config.toml
experts_per_token = 6
d_shared_expert = 0
hidden_act = "squared_relu"
moe_layers = [0, 1, 2, 3, 4, 5, 6, 7, 8, 9, 10, 11, 12, 13]
routed_scale = 1.0
router_bias = true
batch_tokens = [16384, 32768, 49152]
max_seq_len = 1024
Below are experts of layer 10 (counted from 0) of a mixture-of-experts language model. Rows are named up (a neuron's input weights, with its number) and show model dimensions 64-127. Each number is 500 + 40 x the weight over its row's rms, rounded and kept within 0 to 999. Numbers have three digits each.
Before each expert's rows: a language model's description of what the expert responds to. This comes from a sample of Wikipedia text that the model never trained on.

# expert 36
It responds to: Periods after abbreviation letters like U.S., L.A., Lt., and common first names such as John, William, Michael.
up0:549469522522482479502456552467474535425563511461511505458487559465571492604491575489518480461476515450546472520428515513567449456473537512569476513498540531450535520467485400540562487499544548
up1:467496463475556536581466473521467454552495499492522515485531493544443500489497543436500473432467510486528485492574467455482436474491497522511517503532441518467488465531570433442467550513550550
up2:497512529468464581495549546500517490511457514442493466477463546475465524475445521461500516500550476466490465516507432469557499512447534436509505534513522438529536448466480429553569526523503455
up3:468489508557531519477519484448507543471478509525498464506554479587411442574536424463578473441496555581458520511613501511487482518477459474460423491459567533507509389526481488533537538537482467
up4:518497480523482508507529540454471497431513446481460515517502521510461498480447487486515508511446515506529514516566489466573497522483544508513495452522499539542579406482476454504545509471506400
up5:556499585502518526478455477500512479498454547490488401504522499489555460474496448491452502436570515453496464465499499475430576515493517512523458527495505534507543456549468482529491434502480551
up6:465500520525492521550446457531555505473474416487499539492490523530497509481539494448537522476513479463460534552504473514596482514397480519459418548512480443547516509473459492493514464482537520
up7:425555459499615501548553501423484437565550509482557438523556529529492468525503495480540513493481495473439444562524510424490491516560499455490493489421493544507491432438491451486523526572415512
up8:516512434579551535491483516517467466508524574528538539527487483609434487565497523470546528481551484508432506533470506491431478481483544496470475465456551498470474498543458446552505491479499477
up9:461525500491464520532463478572521491505504520499495508486503561507452494566436437513486450526461500504464507497495472558468447554551482559597542553502486486509555503441571489544520511505502510
up10:446466430499556515501475573560501517477472462583577496467472446481527535608487465486511476526562480580509534433480434517522538566490527486461498476560502523511570514494523428536444476468536518
up11:515537511603559510549552537543504564519531521492502447520494548498480490529514458551457494522444489606495532450444475508615527481444566548429587544447482571535457522551446499480544498536498623
up12:492436502489504506491502505489423544527493530588494548485453546515437582490481532559482511564526541546516469492575457565490542446511471475547528546517455507505425473504427540552436562526492533
up13:478523496512502510526514486509515511480459481486507486491481461477463467432497503483560522495523483516427425510520458530487542503476483469556550453496544473505475446491518452497464510484490497
up14:440526488503535521524547487476496475483525443496560566487427567497574479514444583541480471496460468527468496542489468441551570522491463405546511531588472508456613435505506507453472474513505526
up15:525377472501525485522538588478516552476489451496564489538472509518530441500476515433565492450556460465548532573517463572477554497503493487480501479467565513480552494533456497513558467496559485
up16:517500566581564447594400467537562574451532539430540522447433543511519459516515498573398521529551454496486491493461470535499496512443524480523387568450533518559496487533543421513465468490508571
up17:487523486523468542503448465519512516498505460514443497559528513517535550491494531512505483537491488498418506507512499545473506427496468484566475507503464461490499489475503557453455437517466512
up18:505504504516437518530454517502509514491575484458525464541513479535490560465520444489495511542464494534550508545593416525441431400476489536504492532509529413526592471536466508543528493472455467
up19:413477501464560580530514482490530536454583464528540500470498466448457453473512530477478545478569450500522484552432515514535561481535503483560467549497475451498521496458515509494452478540490534
up20:580458567551497519461488502489420496508537497523503537532504535592510456457493524472548515552511516537588489524567480459587502573482550461479469488452580490500561490464483543552503502544546572
up21:484540557490474506494581529462441516522492498568544525523489542481496530459519510515509500497528467492486508489514507463510493534460490444478552498521501543476521549528538496514526481531490521
up22:476469536443515522511473520516487557561579498498531481473493542533471497484442512516515548436516431407510471536526485560502536520469557402528473486439503554434548510493551491504511540520499506
up23:567519599467437512497487489503490467508443530445475499417534456529548480521449454455521480521488496494543505502513513480564482569407511514486466467482521582544478455500521509464431503496433447
up24:480524421490470519501529500528462502505483503504511439477473480469471572452510583479544451481435471463568425560534488494534551448489445457508510468482519542431450479509505490527534544516533470
up25:496544504470467514555497389558532526503524455502527476505577484577512546531567491499514442518461456524494535461537515442481525505548516531466490442516486491469558543552557464534489428554482452
up26:418436556542533476539500468531429611501476465533492511512483531495477497510519482533519502466426568512541492484535449580539483493542500538483480575502524482559502428518494463493518483501550568
up27:532525456532484556436576438509544539508536513467550513434460508491502494506498510427525480534555482550525460439520486505504482535503473536519481477438467466387464491513510508523458421586582507
up28:464537526554454450512518522438554523595546417417532560541491450494422442466562506465469502489555479510541523534532484496596513485567474511547515453476461509543517512467469478578503449523519546
up29:514540498496495547561596465504501504537430463495535435475552516520457573508511510500478545469536446495473560482531485584549457591530568589492472512471515443517455464505478499589475515537508517
up30:496539518561415565515504460464557478526447493493483431456452460548517492510448552522499565447456428454472498552489510431477484525548538420533474453440490488519552505573526483449526527509478445
up31:526553442537487480498461440480511536508596461481525557458512494531524546472435512513482487510566473476474494491509488550511503540441502541463503461497544542540458455464483536503483434481504403
up32:525530502538494561562490546478425495518524515583545584536572536461511453363450465461462486504554543495544455510541444458489472555488540471479514408527541478483471463491532520528581497501439483
up33:541520498450523572487534473489438500498545555514530410424523509572448454535599469523485521497496490487460544490490522503502530542462512547524471532463523507515522473496475522444485466557544497
up34:433501484463498513576617534460406512481501477520540409485505476472469503497501461446559534540542443496480535461444481432478491559551501503494517497475454453525536481547530483590497463538411561
up35:512525514566473581537502479510512503477452561536502509508468536515535512497394475517551451549420495541495519507520425479513452526495506535491585521528472386509552424531515538533586512483480444
up36:514536470531549455486504546506391525446497530536503496520551420485542427587464485437459504508547424495410551544502490537562534491437534533564409471526500517464437509528495527479390494485547490
up37:577493538519518531474514580525491507498518468553443436473546469456528543496446515520466517521491508557506431483492514478578540540443441449507565416424457535490507505565422495523491518463497530
up38:514476572510588481499573527583579455455477565426429526518502373505492476438531533505528494510520443524492465524524453472602499462512460533504490454480525454488471491471522467464531478553443576
up39:417560542460475542551496522495545478521529449481444482478532518515412437544444522516497541488511482435472504452584518475549506521486512573483563455521450519404526529486501549558477498506511551
up40:433515493472523497513562474567492512522592482467474501524509486548514493505420493470482501520433469457430578493522429502525472475490479446495586468420499474504492565493501491501510462507462578
up41:390475533544533428488553480452538521446525463468523494529558475480519414532579452503508520504492543451586474486525477453505529494551536461474480474452529442473531423444502530471482418520487477
up42:513540511538561440572510544510477478500468565510539503458475519460528498566503528540554533513500521520475508501446512541474482475495476511560505517514512551552533508525534459496443466518509487
up43:528479472577488462523501536556564508469511511569542561463476509539483494442515508471463500592479476491553460476524404456558500419496421507506492506500501515459559456426495557520493455579474453
up44:501509599519497538510454508466445465471448472396567429499520565513492461506468450455579566599495480516519505485492462530465538545491492471474558421479505525504559475491449490499499561473557598
up45:539511503474471475434507534438438467509564505499509487497565586520528472499444512575532568559549490459448495571479470502537537475456452528543394543500502515440491540520536442502528486448567514
up46:462486551561516488516434561451469497404564536435489497448552555556505411479485473525544522539500522477504443572497479459560493504511499504475459535494528478525555512501574583498476515561543523
up47:576563563517495496508500490500464428530585508530479539479496417498504450421457479398483534502493504531515559474472461516546516489419531505486476501413510450414493549482493573495502484535536472
up48:529513467462474528533513524523560562529494491392488447481512478535447479507444427450499428504459468518577580565502424522529581480533465494490511437526536471509572528502488443521456531495483525
up49:506448512575501518529533538486541454477463476472477516525503474517480523490504516496541468499526499611522527523516523453493563551448473456439472475462454528471480471475552542450420455494498509
up50:500520442481503486510469480525487491424510545507540525577540560559499549500456527489569427512497511488493424458510499512467444509505538532551518478474521453527563456513465500466501481555599513
up51:462448463452445555469517436484492476465503509497469443516490520520574408481534579486457558506625525519476455446533536494478524560545482561509411474494521520556550506445498480544508482548507534
up52:529475503524469564446547542461452490504565494523504536532455494489467429473446466538496485463493554492451506510485429561526501497437558431475473474504462557495566495467463476508416508521459412
up53:502535502517504486553497539512554522514476489403587476541519424515425533544540497495507422511475562511525439467529530560554403512525454438485480505515587473448539522445494501520626492502446444
up54:521484441524485515562597508488583448546481479462565553455572511506450506416504485509489537540502445552495493509592510484571461464462520462506500613516503530539523501487392517589488509503481512
up55:463569507524542545499486507492539552491559491504479441494516408496561498552514523475548481469563556486583534513517497462472476601501499461473552526510551413488496495508481455501431511516539514
up56:528564494534530529566485556486503501543482522501554548561483435516526466481480523575506533502568485469470491550474542519440518499455556424505505513474535561455513460512496519373429499542511473
up57:484455527523548498482473582545506490486424442517512499461562475520436475491495556504510469495503536431539525520522456523481484445427540504474460557508439421477513474555461520497443526516407424
up58:521476488507443479524540454519493463532578518495454480502527574435549545424529552518473449534506474516551519545567474461440453527433478493513478524488469449512495521457485472444447482467482519
up59:484548538543479510560524493480547523447553481472568429515505575476531485514380520507534498484525509455494547556487446471506533439468493514490439471499547511528552506525515481501464406461518482
up60:497448501509501447550472496471528516472449497525547466486512474545455436522437503451493493467413470553438508536543440542465435430535473525453462520504445493497524554468523436432464471496477540
up61:494474522524525526513550555446396430486544524464553528500509557537477506503502490508502497498477507468534520487551540506589584543434523485502496494495468547476516402478532456510492476529592456
up62:536492504470522539513520490507469484573557504494536504551469494539451523498439547564561436490536550510519515511524512511458509532461547494556540516475414525536553529508513529469469547530481507
up63:518474536483559564575550640540443551522512527515484505505540468518543512565470481472460495408484529520503485502545405485586500463435557498601585532504574489430522468513452473527463545459460475

# expert 8
It responds to: Commas between place names and country or state names, e.g. Turin, Italy, along with country names, in, and, and table pipes.
up0:487521550502497465538518527540563474477486508537488490481465470589544543513562538506587488563537453535507455531526476521464535471445493497471520451558493511486452501548511492582542477498567490
up1:454484492495517518512410549522480465475573439510437541491508475476471466453493554515553555506522514439430475520513495547531485532469484472559528507495536513499456470469459553523504469571536473
up2:518486450554515477544484458501480448532461526456544511568470536524556481506506527483523472546491553485557547502531525443555519522512499490498520504419523540455546523432535499439535541563563470
up3:495422525501534493468487473507551482509572602503439576443562474447540490483452426484484525497538391448531426472493475548452459496388513519450437547487487530495489472470503459482501513463475498
up4:495502541545493510513551489535430481520548479451472575512467511532549494543439527554431560456469457469486533528544514414485450525500565502534489458466599534445526476484464525511499542513523544
up5:517451535494486530561524572529492537424473499524457461445477525563471485525475448456464472460445378523499493510473517528434455512481488486549490423492450493460487490445435531559509527505586478
up6:538497498451517558469478525517437501513535460531507432517435561500556494505497542539512521503506526507512464587442490529553507523462532485505442482521436439522498497520564535486503548440533462
up7:513412482560527508519519481517515465478545510534498552502522437571546609482445564430444510548496558554490460556426462436512447566508517481519475467429509486421560487478473423490543486519504522
up8:541491476425599458495570474452515504503543531501557443471536531488557527521533471524508524500529465555515431492503515456630431558487485536532515462464537456496585558473443527508516509541501465
up9:492480518504520446511535490541528549585488531459513516427478489482534534501511497484524465569518490522483514436516500579532479477463471446500445486642543564471435473534441447443600518526504532
up10:512500532521486497505550489496516497483468547454529467485463553506523502501479511522578455473516514466520504428540584425510542536457552534531511545501492491436523502485484489548443507464584506
up11:516559532519559515531553488515410486463513568470526497472478484465454571473451523488503583471583519529536499515488465506547467409481436476503566430557510530556534476478505433450466552513460458
up12:452487473488559580477563381471448542453564531540511480507457503535462472519538497537537429546490467521498541520541496517576527453589529482507522586516485541473541432462486545514523498536534441
up13:523445465427469520523569534494573477542524531489469397528525478492447541509529570538460498466541503504503535506487462516420491468504481446497464518539437530483486485543508481546437527446490461
up14:487553515466499516551539577529528563536473527537504455447455512519455501448544529530536536488513549567545561523449487566452538532468519452499482496429488482534439506538512447522512513466487527
up15:497443563427547473451487490468490478535544491469513536544523543478480600499459510535499481527534473494419537543553561478528451534449462516529499496396528473502503470493495570533542442569503512
up16:475553533532525451494526372462445467462489497457489498507496560538461474522551538428463491568484513516424495458426501477570488472462508460492543484544514434480571482494511513437462521497513521
up17:502579563520532548565576515502483435522513524494476499491548518487422470414502495486462417503525499483418438533542466471543523496501491569509539506402533422464555538453512542502549529517428512
up18:416479542504486496496508484483560445525494524458480587423392499502487474536481529501435566538493514532444531536542488438495482549483478510543447602497503490478491513478498472515451560473471461
up19:547402508530519472499460486510509480515524496544441491534515555532465485507499563454511470464448477466518455505502496463553454473543484492527490486503473509480558473448512495514514459532480504
up20:516477571434490493476537440493481489481531494509522432533530570494554513466411573510560528562470543528551441529517511472435459523428463434520429474501510493528503505467479517499526455558517508
up21:506469515507493511505461465508480498477411460511555551471409517590516466549503449537494548560392514487531481502506415509530476521489546484465512511439496459544514529482465473484464539494544444
up22:512483539466519477526499482606470487500444540491455436483557531475491498519473473457501501489402529505488530448479491438499529447544583472527556511464491480491493532489477444483513448513539479
up23:487487488484468527577454496524515473478491453507437420504452519541473485490458528471459446516445448556554499398503437487559515525434475506599568489455514469459466467455536487503481441493495547
up24:458500500548547564557410543449466465506462491517472575497471468478443474674521495506571581517461509535432477449515507510490438538460406489498496477522480489478560472458547527464540512503484444
up25:539482570394582552456541532509454416479516497488492447491496498428468460529502531494482472523444482502474520491486537513468443486542511452494466482537463474520601489458476517525502535563543505
up26:552493476534515433505445482470469496511514470501418533481503460481444517526548490537441480490446515483520520531525402501519487478477536504522572503471551513486484565474462485543547468500540561
up27:535500510481465503522483479500522446494509517510491529510543552483525489461537545531539500507569453517444500447550493499583458443500520440527497516473464463531577475457613531543478522516516595
up28:553513458474496502539523583512493510515483517465426425482508492494473564475471565451508544596580410539562506491478493517561490524459482588571528535469433436553528510495532560496494496466528446
up29:566473543515515524518520480482436477575555540510504474460511518504482510492519484587532512480522474434581551535464554509486526485408529453452516519479434509478576468514540534520528522552550461
up30:483588488529472476511498474497478501522439492480502412456516509487493507545497562518563484493449486484534530556452510483508529489489518480571520495520497531544579599486489525568439430501489447
up31:491512545508527527495512465509468524527478455523513468523478529517482524546544501540544461503550511510504503523515480469530500502554491528433516453426492441498575448578467526554516507525532545
up32:557480465562424522478570481534523504454475483508534462483545521515521480522524483501511474531481491537520470495590521530528502567462548535488546489538529447491555549462530475558489539610515489
up33:469561497500507477513486487481582512513565566500468542506473500504464520440449596491526526476550571497511467532567505429397499504528451472476538504488462468452501488572513500531460494536484418
up34:501486565460498538573539411514501459428536553462521495450491483482451517499404440504495532541557473487521430527463551461512474474508503516483512444497474410417492478434513517527450472555473534
up35:472528537494422494573482511513566533524554464505542515455526542489465565470502560438579472497510508577450534469535471524549457534504477516476502537452484496488556465460520533504526470474496548
up36:553528534463476546546496492537446551495493476523551485495461473551495524490530560486535535528527488525490422445502513500549422501426491514470407418533539439529460547503496425522448506520437409
up37:520468508461489367560452486490529478463510493529491470500563524498458544503389494494524529565476528453507543527498499547503500574547495525490554575488522500501509487488429547518468487494429501
up38:539495450553446488546466486462494497517496555485502453554425519501498536467445473530484489537448503499553454532556495492489456477491418557466485484504458492500499557495515539550522483509472429
up39:459498504473506499542517485525547438543504470469508513507496485558451467470449503520499521551446507562537495570572423431487451542426523443538583498466478484573484465432536498475477520500516584
up40:452482501449526516505510469471489494536470466462538472527546554539527490597472401513518576551515455446511451538514490473522501509461457414539619484494506501487547480545557530528548526541504488
up41:508518499416481460497522531442452475460447525517493484373500503524422503464452523497527479537467437517470501451477447452510552464462525548495501492511548553494515528454550476515431448464485509
up42:462475497479554575461511563470469470532509438493519566492511487462515489498541580499609529525495518481468527459504497465537490477505546545560465551542480488503521476517459482502457485529534478
up43:434486439501557547518524583558539496554509474530502519438541500498444532524512475546475452510523461419492533548531517466511491591556468479580559449422485455530471486544526462493502473512493482
up44:575454473484448470522463455471488557526501425462524490485493499510519455512496480490537530531558547456456479465498514528462518491511473520558502568476550516429520527495464452564453547527512520
up45:515534474449528471516519517505481526471483505444397484515490446485482449487484461479539512589472480393551512436468471475453390548519498531485496463527516432522542527506458530560606558500514475
up46:420480495546507526479486504445475443452512440457499440487459523454517462485526471645539461466517567469457450519520475498499563465545450451503475433520525505545502505511453423521508471510520524
up47:511471483510550467525459417469491482571515469494519555543518466604503573489520532511453507499485503563521534464538490531558515489534548545516523513471560493449518499548533579534518486466506504
up48:537526565582474454447498491496558581420564494523501512433533455508540497515449543488477476588433468501548530501535492496492469545408467494470519499487513468514503486485501513488511438491532489
up49:508525532564514474547458513448487412432572516524535469553493553570467492489492579487510543452538501493480470560480497531571527512556568477456520505510451534552465480511495434488484468531547548
up50:516516462563368540541505474454453424521509510506536541507489540520478461566514454499494508532506517512476545479543491485494512556484538491513611485471519458402484448466437517519479500479552483
up51:544515479472523587560497470486551519456496456490448458462487552516497506463530578458502485551538507495413527501477432541446430535574505497593486556503532518566518500535535468597538520466561505
up52:526515563469425453558472491495503521520522480460499570475447497524527547495515491534474540552537502503472460441529540438465509517391486510505514469427470492532470520506467504480518366536528512
up53:544401525444578475469424522550552506426523481542581494510532546480484451538461533475496496497510557515564491469498453569470556522482470481512561521493524595503525482469547416494514500497505470
up54:505510538511435477522531513531544497462491548479491494530543495569462505523492520528523491452495457547455570489469429454541477504585609422524506466515467528444494452538527521469486513506526447
up55:545520506571433486491485542479491490543490520491562493526579541544448557515470500484508541590486458489553470517499438495516503533498415496504566530530536492486430517497532455530461476472407513
up56:513539461545466474540464563462550475502520512541462537496426496499501471520457550619463507486468530563500553552555522490513451515509559559513501472510489465410545474524586565488516544542466576
up57:421516518454519435534496463494505497440543520475520534528525509505468524509510555439480461505575504552566467428478494507462444544481434450462493525443523505473495454440497410483372472510530508
up58:493524488453476470524547518532536453524505598485501486574485541498515483527521528528524434472457490476538507562556472456465449498483486439581457527490498445470479519455516449545468514446494426
up59:492429565416506440468573517526544406537523529469493487493496469491500516435527535530476515556514453511516467484579497503481459488490451486479570486502543426532466538470491445514543507529526494
up60:553420568467545481515522504489529499560505483455458454438445469483450492474530456490539511501526513572464592512468432494469530501480519481448513559462547531483480494508478438495557534483565477
up61:476539557463547444537484437494604497518493528498493500544453615493543556494494492543446470518436476410488438509527461485540551506462507533547529506541428504533506474562574483508518567507492475
up62:530526511518443605573465518499518430562496484496511484420468535511480445474433549462505455514472542487595494506492423500560570507500440457503478599505430451407464537521507439536439476553515382
up63:520517493546462405474434587476493458534522507496496484447474570440457526538452457581535477491438496486496523484546459546452455481442488511426524541519481519501578421472517522440543586566539527

# expert 24
It responds to: Surname starts and hyphens inside names, especially Korean given names and Mc names: Woo-seok, So-hye, McDonough, Burton-on-Trent.
up0:500503495527477522496584443569491498486446483491471484517448568482463514550412401554497472500525481470533471475471490498468485455430487486529526567534434489452513559442525532525491565553456516
up1:470513555507496433500552500518497363504503485491450578472440504495466504490439539558464457548544511462490427465462476538416496494558474533477559501447490449542496492508446455571483492522487489
up2:505449497477504468519534482548515529484510441453562539554482524462463509438486577526477507422527494556422503424551539507508485542475454524496498542427499486519495484522612523446434539479496468
up3:444495519553463446502536492573478465487473510530514481437539503452551503491464527500529449487504464565488491493547572463496486424547561442514529513523552501523595518625507549596474433482489489
up4:560430507465462502532576482539541556473557473537537500580498411531484490499490528548539447494451456513525475488559496539495512463531540441570519486527467512522550532521498480529490538594447461
up5:563562507584560512588460515541579574510519465507524531535437617526431548480511433470485481513474551484571519477436479522529573506517443489500568433499410505492509555483520540511524454535493464
up6:523479521528484511489598433551518510444497499498461530438552506460475564365429478504484462503533533397485447498533505477473577493580474513513480444511493464434537492463545479459476556620451522
up7:491446537461474529574497488531473539540559496424511487542435498427478573528523436492464502501589511484549467508505491449493480501436487508510466523466483532464522572478482505469477470569434459
up8:485492513484465457601517491471506502498556491480521519456494422562481479550395564530542528445464454466483487438509404476487520571539439531529456488520489489483487502552552500436557451532471467
up9:533504515503487503518411523509508497468537483468498436502489497508474534514566537489525499448504564556500487550485437519463435427504437471507413495502594505467555479458479448475489487449374449
up10:505464532511504516455533488448418457506566462548494535560531521537496470502453550440514495533565514439537484460444505392557539461500533486531523474545423549496525503560517551488488499516525481
up11:503508540459467479539515468541528465469490586519535571457546476529543493465444495544510538458481452473574474595499444484485526500622489510489491504485478504481480523550559512437448518522519465
up12:512421496542485522514538476487467501431492478543513430513432490487449498467551484571490443518516479542542429466513478472508445502447532415504537464451565489500493492490480515521484543511459421
up13:508517502523476494473531532469496536500497516507471519444498500473496510476489500504468491498506527541572490521471472445475492517541505572518482538512489405527520527472517510519445502593477514
up14:505455447482504496557563416477454456425456516509464441456493490524478520451520519486572486538523480514465454551512488475496486505462503542490466514497627443524570469546549504560479503554462521
up15:528438456490500433513435490520449460475592501551480489493526488459505555498473433507495520505564540496488507486551531478482514554499545445449451417449469435565458555456461575559504497548504445
up16:562516545509433536523471495490460523468527547540521535471422538464531484520418480586554549518426542460547447506502544481434498472563484487495495524508521539465582468515526513476457543524483418
up17:482518518544519493582451617519500511503497533454488516493415527426478396554530483547469463495479514577588530545435462493451451524580496504558416497509513494464485452507434592485501562492448466
up18:532509533568534547501493402459539503481472586522520500446463482570472498545529495516532467525514496522531468521510469498570511494478457470504466535493592506438569479464508496503505475485527517
up19:455479497457535468565413496461492505464495513497502556491450518455507540517419477426451492477517488519476443517533509516455436451510596475508463440473538436545529501505440520559424531479497528
up20:567445551537510473513599451551470464387571503453496472541475489557471544504530522518465494459524487590498438478529445468516398478518516554493527492535448498488561524470482457503501464484521456
up21:474552564483446553501492475478479432534525511511486531500544464551512511572467486521499576523514540511502500462486489503481467433464523490554455555478501570442497465521484464505429504520480507
up22:485423524504488540547510577427451548508554473489475441509510487466535516495524563507613490461494499538579437530495526510445551472523545501437473580541550473538516491539521446520509515519497499
up23:508497480534533481533448475507532521498456456441552481506462537483535435470563442496484484456475574531432495494505443498536536508507398558474522529538517487508503531601478440509527493516443438
up24:453532476476464440556496475559496496519446528526601526551495542462502494485546501521548459465415456531526503436444549555532521490619541519504408505489511458428554509577413524491464452495492532
up25:523523496540507439549539482439573538400503470562491433461518565508529500452407508495507533506575503458509483577478485490494530469511539470511433418511577430424523495556486503494486521552532525
up26:501472521477491525561533491530481462503563496547541563499495479490511582492490497452493527583459506488550513491499515503534436543525436415470458488458521533454584438450431467519508531534468524
up27:508510480500507478475485471489576441540570454508531464391513441468494489511503471546447540597579457524506461517539479457517435403462531571465470514500590504474499454509472489482479550468510486
up28:394485480523494479503480526524488491479470568488469506463501503373477548536540458508477506574540444438473506460440523502526523511540575464506510473389466454501541528522540489494496475518451429
up29:517523467495529513482519515563564516492523436476489500482450505542526540435452524495491440495523470497535492550472507446536515495466542443468498521489489481422512551514468477523466467565495424
up30:550486554492513575573550516442471505496546523515549445451504541441442449530399513530507423523533519481489447563454509593459485574493520400509517445539449547586548501451509480579464504472473436
up31:411494466478532461507551455502545499521587492457508481429498580382489498519490441525477506467562506505455492512499490527550527539535542535500514473460464485513517487483504508529543546556494424
up32:548510479420509457492497479498542514484501477481509479529505513557496499516491455524496506479512509486497493519514458549488537475462564576440513574529467434477518479551435489536471515525478549
up33:470510513587544415526521405557511421487497429508430577530489482432534505529503489498518508557513499504487527478443462451499524542460428524470470443540535447512476493512529489447464491488533518
up34:448502463482578409492490472538552538519565555490492534506485521438491494492537492611503534508542570463525489507613537434490502461467479528505503451512498441572515539573479505486445435499500601
up35:509432472517405473496502546471483482491477528545500446554458465511499516522471492461539501487510487459499523547518495548457541498481534449511445523525557531470492519455486483576469507590501469
up36:421528526466470469437553505453541448434528496513572443467528517443431526477500439484501517526525531546524460492455515512505508507507486487459512449527412514425521498530514508501451476505475465
up37:559530517499528516561518467494475416427489550544436516539517486562492580547500450494581409490480487475486512505471525516545504533523530468473415442478539488488550562496469537477583545493456508
up38:516562528422459446514452570433422495551510495445465471515449543490546531551433540507482600471583575502507527499469472539488562451522499474517532468509468479525512513463508548490527517462508499
up39:463513474455505504570551493517535504455518501479505457514482530455474479485474572585525468511540530555511529521533522543490501476486518462486511469437472409498469496492495472569518527537481452
up40:504521533498556506482547480563521529441475450512537450457437480536432499558503492529464502484523363503508482511485389484465460484504479530520543494531537444509476473512384460535576545498491527
up41:457463539501515556550511553593449533454425489536511497480523623520596501524504451563435492545558495504519487464494487524571495565496542499512438588464463513446474492522433546517536482495507520
up42:474479486463505460498536446454498485462477516524530493385468447423489552520473502484571451476427498527472518480488482529541529479445504451469425507508434511420567532456434584529529439501479453
up43:454534553472491399500547475506560454446544449535490523474495525473411494409571561418451551508497459507462440505467449509475474524522514501490450520545536498494516508499513551528482444517449486
up44:530484598506531447526488486540470569456491496523498488529532544496478509461499496499512527541466477548504484522482490483494549466537519516558509491464460466448577481499547535429521544530435582
up45:517570539478492452547579417467544533538502519486545547475516467547436431525451470498530500536498469486478513475566542498443509494551517506587391518498440420485531484559584507534491495533520536
up46:559501480491480474496453470495485453483505461531502460515504419494515501473457481515498534476515469476512510537493468512519493385470433475518436476555482499488588553489431500506497366587519489
up47:483478430520495543520472491499526499482466504515556516472542457520496453535486498511568558549527459588569499600497509469572384465515502529487518537513553514486525489544509521519502492534526462
up48:474458491444531474513483552448453491482513462495526416507517476515518558503484459557488486532528518488499467455480483528527509565509467486486496472440456482611460456487558507488466527487448533
up49:541496495514502432577457456473474526510463522451492540537490437598579514603505473597491470541533519542562520435489507439491482457473431535482456494486525445522501386472522480555518483499482504
up50:519622524478549515470513456361537518504526501455471541458485517518503490489516419496514508501480441533469487539506481465499457458552477485479542554519502500479496472445489490490473496492516476
up51:472530542509429448505554485483511524462471501493529536414465530512524514485446541556409469486537484464431548519542490493523523511472487480568424511535503532465430564503519520506483455503465421
up52:513515557551548504529487399497510478484540478525563478481579504538462552457521492444464558466570540459504417477391454476488467523485452486490474436444464535470534471540559474478449485495547494
up53:465502468601527500531480544526546492508547483505497582542458488491503482440556399499578482474553477495500492506502486510523585476509463515514477490462525470507470442442489417543537441528477542
up54:433409522560518506576541473511499462459489474524565515537487437527558441472530540433465503495530507543485450531472520455420543451512539520544468509526450512482513520463537559517513526470385507
up55:479437541467513440619454447505525483464516579502510537522532502438564486530506484512484552569523554438547508511453426539499515542529553523509463473506542492518483583528474572472508530507552484
up56:613501517487518493422482539455519476529496570539462500460444489434497487472444481518558518450501539492506496480474481391437573535522493433463509498515477529411510528463498457465511504565546448
up57:431472495519504493542574518482478525431484585454460529475460440490509552463530529487446461549532446508496451532514504506519534560501462454511446445519500478458497530588520502508577490500534620
up58:527531515555525457551572430460560555521521537514519474472475472480523466532465476578545563494573514545436483552539520475469483492467457543536516485570469441477513422556483453532519494484515514
up59:526454446558473475480505473451524531493526553553507548538480472522494459551487473464563522515535381536453502477599466505524461503525519494554478509514539472395517460531525528496511411571456458
up60:516504550557645516522538509542515542447597503546516577554494517471501518459471437552577546533490523478495520544459542410492511490502489486490580448452482496500610541544499505524480447561468453
up61:516484579470495404485466475498447427514483517469573464519441425464541522563580459485581506552463499535489515455473534474518429509456553560518479492526511618568568506538543452517481516554469470
up62:512490501506517509489570467515473486473550536497479481495545554475474483455519500540485463450534542482488490485521507437518459535461470503501505548558472483550472491463606474575519506515450493
up63:469504542546529538501569554475450513495474471515485541486506524461561478487596511558540466504487467525470563462463530495604450479507519501530387528468525555412439487555540513571493509533540557